config.toml
n_head = 3
n_kv_head = 1
vocab_size = 15098
tie_embeddings = false
init = "normal"
init_std_up = 0.0509
init_std_down = 0.0
schedule = "wsd"
batch_tokens = 32768
steps = 6952
Below are experts of layer 5 (counted from 0) of a mixture-of-experts language model. Rows are named router (the router's row for the expert), gate (a neuron's input weights, with its number), up (a neuron's input weights, with its number) and show model dimensions 0-95. Each number is 128 + 24 x the weight over its row's rms, rounded and kept within 0 to 255.
Before each expert's rows: "mostly gets" lists some tokens that are sent to it at least half of the time. This comes from a sample of Wikipedia text that the model never trained on.

# expert 31
mostly gets: "- St", "  ", "|  | Democratic", "- Succeeded by:", " co-", "- Species"
router [143 131 106 115 107 125 120 109  93 166 159 163 142 191 144 133  86 115 145  97 116  99 138 142  79 128 120 126 155 133 137 111  99 107 164 112 130 131  96 153 170 186 129 150 125 129 156 125  81 116 119 142 132 123 124 118  98 129 179  87 137 132 173 131 104 126 139 152 129 126 125 141 175 137 131 135 117 127 111  94 156 119 125  89 152  93 111 161 141 136 161 147 177 115 138 132]
gate0 [ 98 179 120 156 130 131 171 106 132  97 126 119 157  78 151 133 137  87 114 126 134 109 143 115 133 142 132 116 187 151 136  99 138 196 143 110 176 161 155 114 136  94 106  88  99 136 102 146  87 142 118 101 131 152 151 129  98 140 143 137 119 113 117 141 175 105 134 174 159 118 122 130 113 144 136 154 138 162 127 112 125 163 153 148 151  93 109 123 103 117 130 107 135 123 152 124]
up0 [134 128 152 115 103 123 123 154 107 106 119 125 113  88 121 131  94 152 131 134 141  74 131 148 101 133 132 171 133 115  95 125 167 119 100 140 104 151 168  89 174 144 134 145 135 111 140 128  91  92 144 172 170 155 132 118 162 162 113 115 105 130 125 133 166 131 142  88 150 132 135 115 110 161 153  98 107 112 123 157 127  88 115 119  90 185 118  98 161 140 133 125 146 157 143  86]
gate1 [109  89 130 137  98 130 125  91 104 120 143 169 137 112 139 159 156 142 143 156 133 119 154 131 132  89  98 126 118 139 113 108 131 155 163  90  99 130 151 162 133 130 121 124 140 153 107 133 114 109  95 151 118 185 123 132 161 119 143 105 156 160 155 183 112 115 152 129 155 142 139 121 116 103 118 115  59 137 176 144  94 117 164 161 133 135 123 156  94 101 134 110 124 108 170  95]
up1 [141 109 157 167 130 135 143 146 155 147 138 138 116 137 149 149 139 110 112 148 124 135 163 133 133 139  98 124 107 133 104  98  85 160 132 108 146 124 129  96 112 137 111 137 116  80 103 135 107 114 124 120 194 103 117  74 124 132 149 101 139  69 120 117 139 108 103 155 179 115 120  80 147 138 136  81 146 129  95 114 145 135 178 136 113  65 150 116 152 131 112 122 146 127 163 134]
gate2 [106 126 115 141 128 113  97 128 161 155 163  73 116 156 144 117 151  97  99 149 107  98 103 101 138 141 154 128 126 121 120 150 130 176  75 175 144 190 132 186 142 128 147 109 121  87 144 114 141  99 107 107 100 158 130 115 113 113 134 160 130 102 114 142 126  94  92 134 115 127 115 144 127 127 130 100 161  77 137  94  98 114 135 142 154 148 106 133 140 112 103 114  95 115 108 120]
up2 [159 112 104 141 143 124 148 123 154 150  77 143 174 138 146 132 158 151 151 123 105 134 134 148 141 108 153 117 152 151 151 116 121 128 144 124 111  68 135  96  95 154 129 104 144 115  88 168 152 113 141 147 197 119 144  78 126  82 126 121 129 100 127 136 188 131 124 114  86 139 110  87 141 172 150 125 116 121 127  90 120 122 152 101 133 132 158 146 108 144 142 108 119 134 155 141]
gate3 [103 111 150  89 158 152  84 103 114 130 135 161 128  64 111 126 132 152 153 126 125 114 111 113 129  96  88 156 109  76 147 142 130 146 132 144 122  89 137 145  99 185 117 143 134 146 147 120 123 123  91 149 117 113 131 157 143 159 103  98 131 138 127 104 110 144 172 129 107  77 126 189 165 137 158 122 125 132 137 114 126 134 131 137 116  94 146 155 118  99 169  96 130 100 136 106]
up3 [112 181  96 120 138 129 137 147 152 109 134 111 156 162 134 102 136  98 145 110 125 111 129 120  86 116 185 130 125 117 117 123 113 138 120 151 141 151 147 168  96 142 138 137 144 128 132  76 116 152 106 114 123 122 151 173  76  67  99 146 139 108 150 157 161 132  87 105 131 145 138 133 103 163 130  94 119  93 109 107 116 115 120 110 165 146 113 110 141 142 121 136 194 145 155 140]
gate4 [133  85 113 148 119 117 132 150 132 112 115 139 109 143 131  65  95 148  96 115 148 130  96 134 126 157  96  98 123 152 131 161  44 100 114  93 115 105 143 145 148 122 116 137 143 113 182 153 107 134 161 129 132 119 122 156  87  99 119  78 113 129 115 135 107 120  84 139 150 142 155 160 117 131 112 160 176 151 130 103 118 157 103 111 171 129 149 104 120 118 134 124 125 142 126 139]
up4 [116 129 154 101 113 148  96  52 164 127  89 141 145  96 129 102 168 102 151 141  92 105 165 132 157 135 144 144 172 114 140 152 140 141 129 131 154 153 142 136 141 115 169 122 107 138 133 143 127 121  75 109 122 114 126 120 112 162 169 134 136  95 161 102 113 131 153  91  85 118 101 117 130  88 100 131 117 101 122 117 148 153 146 113 111 135 105 147 128 142 144  91 123  96 101 171]
gate5 [168 122 136 108  94 139 117 153 112 148  99 135 108 161 131 177 129 138 197 125 154 145 141 130  98 140 105 118 162 128 103 131 141 124 138 125 158 102 118 132 122 134 130 131 173 153 123 156  93 150 152 117 149 108 115 151 103  89 127  84  87  83 145 127 172  87 127 140 112 105 154 134 161 109 175 117 139 136 165 104 109 114 130 136 125 158 120 117 141 107 135 126 107 161 174 167]
up5 [141 157 158 153 100 119 148 140 101 147  99 144 156 147 109 141 101 150 167 117 162 148 153 132  76 118 156 125 105 138 135 126 149 131 132 111 139  91 121 134 111  71 162 134 192 124 123 143  83 139 142 153 141 104 102 130 145 101 114 119  81 139 172 152  87 122 122 150 126  75 147 122 153 135 184 128 117 122 144  88 146 126 166 133 114 136 135  97 144 120 133 116 121 134 163 138]
gate6 [135 101 163 111  99 128 138 138 149 157 120 165 172 107 111 126 119 114 118  94 134 112 158 139 111 131 112 172 132 112  91 107 101 104 154 103 109 168 156 105 164 159 140 129 130 138 124 144 113  91 110  81 117 121 116 130  82 145 153 113 117 110  91 147 108 144 117  41 157 164 120 136 165 119 127 101 116 136 150 114 147 109 124 134 163 138  83 125 142 131 101  91 120 138 138 132]
up6 [100 137 115  93 103 118  95 117 142 156 132 143 148 116 113 140 109 166 132 134 122 123  72 164 136 121  68 107 170 176 103 154 148 130 123 123 155 141 144 154 143 135  88 100 125 144 112 109  86 142 142 139 127 151 118  98 141 109 158 162 145 121 139 156  94 138 124  95 149 159 146  86 105 112 132 169 120 172 165 146 151 162  84 136 110 119 125 150 115 124 148 149 125  86 109 117]
gate7 [165 104 157 140 136 129  80 104 138 145 119 131 142 126 170 141 103 113 109 145 195 165 154 179 112  94 147 156 124 106 137 128  91 156 122 126  68 110  96 151 127 149 134 107 130 164 158  63  98 112 127 131 113 133 158 119 155 130 159 123 113 147 149 124 113 118  99 129 112  79  93 115 130 131 138 120  90 122 123 123 160 105 145 101 152 150 124 118 122 102 144 123 144 132  99 120]
up7 [152 152 104 142 115  69 131 130 135 147 163  57 112 101 139 155  86  94 120 126 126 129 140 129  83 121 149 103 104 140 127 161 127 136 171  85  87 170 111 114 129 110 133 117  89  91 113 147 163 120 146 119 112 150 141 144 138 107 126 105  99  98 131 102 107 160 143  96 143  95 122 147 118 126 156 181 138 153 138 147 127 129 120 102 183 145 124 137 120 104 115 122 141 151 122 133]
gate8 [119 105 100 150 152 118 165 163 145 139 157  95 122 108 163 145 136 114  84 129 136 133 132 107 101 157  75 149 125 124 117 132 121 134 137 158 152  97 160 152 136 150 144 103 121 142 144 104 131 127 123 142 144 147 121 121 171 102 141 130 137 148 118 123 170 121 131 179 164 155 142 120 139 144 179 107  82 154 105 134 135 104 155  71 144 162 130  75 107 126 146 159 128 151 166 163]
up8 [110  82  93 135 127 141 110  89 129 113 129 144 101 147 118  89 135 117 158 116 121 106  96  98 169 132  89 131 121 119 149 134 161 151 124 163 135  80 163 116  83 135 108 122 131 121 145 127 142 120 112 147 117  98 141 174 135 152 139 126 134 136 153 128 105 192 142 181 144  79 112 111 121 127 136 161 115  91 127  77 134 149 104 146 124 153 110  98 112 125 163 114  82 111 139 125]
gate9 [152 103 134 174 175 120 106 145 140 126 157 112 152 157 186 160 114 118 116 148 114 107 188 139 145 144  90 161  94 108 132 106 138 151  77 112 131 132 135 134 107 184 122 108 127 124  91 126 141  84 117 106 127 138 116 103 132 148 143 130  96 107 109 112 142 142 160 168 156 118  82 165 117 137 113 139  81 114 128 111 133 152 151 122 127 145 149 129 176 152 140 130 112 115 115 136]
up9 [180 158 101 147 104 146 138 151 133  74 125 119 133 118 113 126 134 111 130 155  92 104 125 156 126 144 139 124 159 124 155  97 145 130 101  93 128 155 147 115 133 117 146  70 116 177 122 103 121  79 127 115 130 125 128 141 131 146 145 129 137 133 112 143 103 145  99  98 165 104 174 120 148  68 121 115 112 127 101 136 186 122 104 117 115 149 101  97 126 123 113 120 112 146 196 115]
gate10 [152  93 158 102 150 118 169 109  91 114 151 112 117 153 125 142 127 130 113  97 111 133 118  87 125 144 114 104  89 117 142 127 111 110  93 143 112 113 123  96 158  97 120 108 168 128 142 131 103 126 172 116 166  88 107 125 108 104 165 150 143 153  80 139 123 139  92 106 101 102  92 128 125 161  82 133 126 129 131 118 168 128 171 100 110  96 143 132 127 149 182 145 151 125 169 144]
up10 [134 190 131 179 113 138 160 110 110 127 117 132 145 132 132 141 119 100 114 137 127 114 103 124 143 127 134 115 147 135 115 108 114 117 128 114 140 139 133 135  96 120 116 190 152 122  94 116 178 188  72 130 139 154 138 137 127 119  67 124  88 159 165 132 147  93 139 151 153 122 156 164 175 124 130 129 106 158  83 153 101  90 131 153 131 137 109 101 108 135 123 114 149 142 122 110]
gate11 [155 128 129 110 118 143 113  96 124 146 139 109 141 143 155 104 112 145 148 178 150 149  88 129 148 116 105  94  92  76 155  96 103 143  82 134 116 150 122  96 129 161 142 117 122 159 134 119 139 122 157 113 115 147 172 111 155 182  95  98 127 141 100 115 148 135 110 106 135 141 113 102 130 148  98 124 113 109 138 169 121 139 152 132 177 154 136 163 123 114 122  78 113  78 152 156]
up11 [119 135 141 139 134 138 163 137 125 144 130 115 134 126 132 153 150 116 115 145 122  85 154 106 132 136 132 155 120 140  98 156  98 112 113 167 139 101  97 131 120  93 121 164 195  79 124 101 134 114 113 155  99 146 142 101 114 150 131 133 141 122 114  85  98 112 146  84 130 156 146 123 186 133 106 184 119  95 138 129 105 148 160 136 152  92 140 121 100 201 157 133 134 114 134 125]
gate12 [186 145 103 146 150  84 142 128 117 151  83 152 160 120 127 117 133 125 125 163 149 118 120 157  99 136 111 142 123 156 136 132 101  90 114 117 161 117 111 120 150 106 118 104 114 104 118 141 151 150 141 167 153 162 111 132 114 145 107 137  92 104 146 113 122 194  94 143 183 131 108 114 136  72 129 166 107  96 109 129 145 125 106 143  91 123 107 136 116 118 101 122 131 151 185 117]
up12 [143 138 130 152 115 126 147 118 183 153 114 108 147 131 127 118 167  77 106 110 156  67 136 136 110 111  94 166 157 149 133 118 126 119 125 120 154 131 112 139 160 116 105 138 110 116 152 144 137 116 119 172 145 168  80 109 102 131 161 136 109  72 140 143 153 169  84 135 137 130 126 102 160 115 133 121 129 157  89 123  99 144 128 127  83 114 140 150 108 126 121 179 164 106 138 111]
gate13 [114 134 146 147  97 128 116 118 142 139 144 121 141 116 165  89 158 136 131 125 139 124 157 120 127 122 115  95 171 138 116 106 114  87  93 160 112 101 123 175 123  83 119 129 132 130 160 145 136 144 109 122 129  82 153 133 110  73 129  97  72  98 163 110 193 128 114 128 152  99 140 123 118 119 105 137 131 149 144 151 146 131 138  97 101 117 140 115 108 169 121 124  72  95 175 139]
up13 [129 130 146 105 121 127 120 107 158 132 117  97 123 170 145 182 135 149 155 115 142 120 100 153 116  57 188 157 124  98 102 153 108 131 149 114  86 138 149 125 126 108 144 110 132 113 115 116 127 136 111 165 162 101 147 151 124 148 111 150 147 126 124 114  92 155 149  99  95 121 134 182 137 114  97 103 147 103 136 123  69 114 117 144 152 134 116 151 146 143 113  98 121  92 122 173]
gate14 [116 113 158 120 111 133  88 109 109 152 165  96 135 128 159 139 116 160 134 173 132 129  79 136 121 122 127 130 137 150  80  92  95 138 159 135 140 129 146 122 132 177 105 134 139 148  91 130 125 141  86 138 109 137 162  88 117 120 111 136 135 125  88 139  91 130 118 158 131 138 154 124 125 123  86 143 122 137  90 154 120 103 167 136 128 136 166  86  94 113 146 173  95  86 178 142]
up14 [106 143 110 135  90 101 160 163 154 138 162 141  91 155 152  91 115 127 115 135 163 116 113 166 101 155 135 142 170 125  79 168 136 112 117  97 153 136  95 103 108 169  99 123 154 134 129  80 148 128 140 149 111 140 137 140 154 146 130 107 152 102 115 160 130 114 106  88 161 112 126 138 144 104 139  85 115 132 123 138 100 119 132 152 169 165 143  83 105 153 137 112 123 124 158  89]
gate15 [143 110 122 150 121 148 131  80 119 166 118 138 135 128 104 101 141 137 152  95  79 119 118 126 159 118 158  85  99 132 125 135 129 106 142 125  99 129 147 164  59 163 132 159 135 128  83 103 183 145  86 121 112  84 159 147 110 144 100 148  95  95 129 120 156 139 139 138 112 141 130 125 127 154 125  80 114 134 105 101 105 160 143 117 132 106 140 149 104 173 147 116 136  97 112 121]
up15 [126 152 124 131 162 136 135 154  91 115 126 108 116  89 142 153 139 140 129 147 104 152 106 180 136 162 127 119 107 102 169 146 153 169 111 139 114 137 130  97 178 115 105 136 132 160 124 127 161 117 164 125 109 122 109 119  94 145  93 144 198 100 107 137 134 119 186 108 165 104 114 117 146 108  87 107 123 146  90 161  95  87 100 126 148 121 131 106 132 116 142 143 115 153 130 144]
gate16 [122 110  77 123 134 140 164 152 133 130  47 188 112 120  97  95 108 138 114 163 111 142 127 134 158  66 159  88 120 125 134 111 137 130 153 143 113 159 117 121 155 159 127 141 112 137 132 121 146  82 125  89  89 126 138 119  94 136 155 144 110 140 174 138 144 128 130 101 141  93 132 139 102 122 120 150 121 122 149 110 159 158  88  99 127 117 117 147 140 142  80 132 118 118 118 130]
up16 [100  86 107 140 116 110 181 109 137 126 148 188 168 134 102 112 163 164 126 161 121 150 116 140 104 102 121 112 138 118  99 118 142  96 142 120 127 144 165  97 119 145 138  97  99 159 143 124 179 116 125  89 129 119 117 133 140 200 113 169  89  94 159 121 118 125 124 127 162  89 143 152 117 166 130 119 120 139 112 126 132 141 142 130 122 126 132 168 129 140 110 156 134 137 100 169]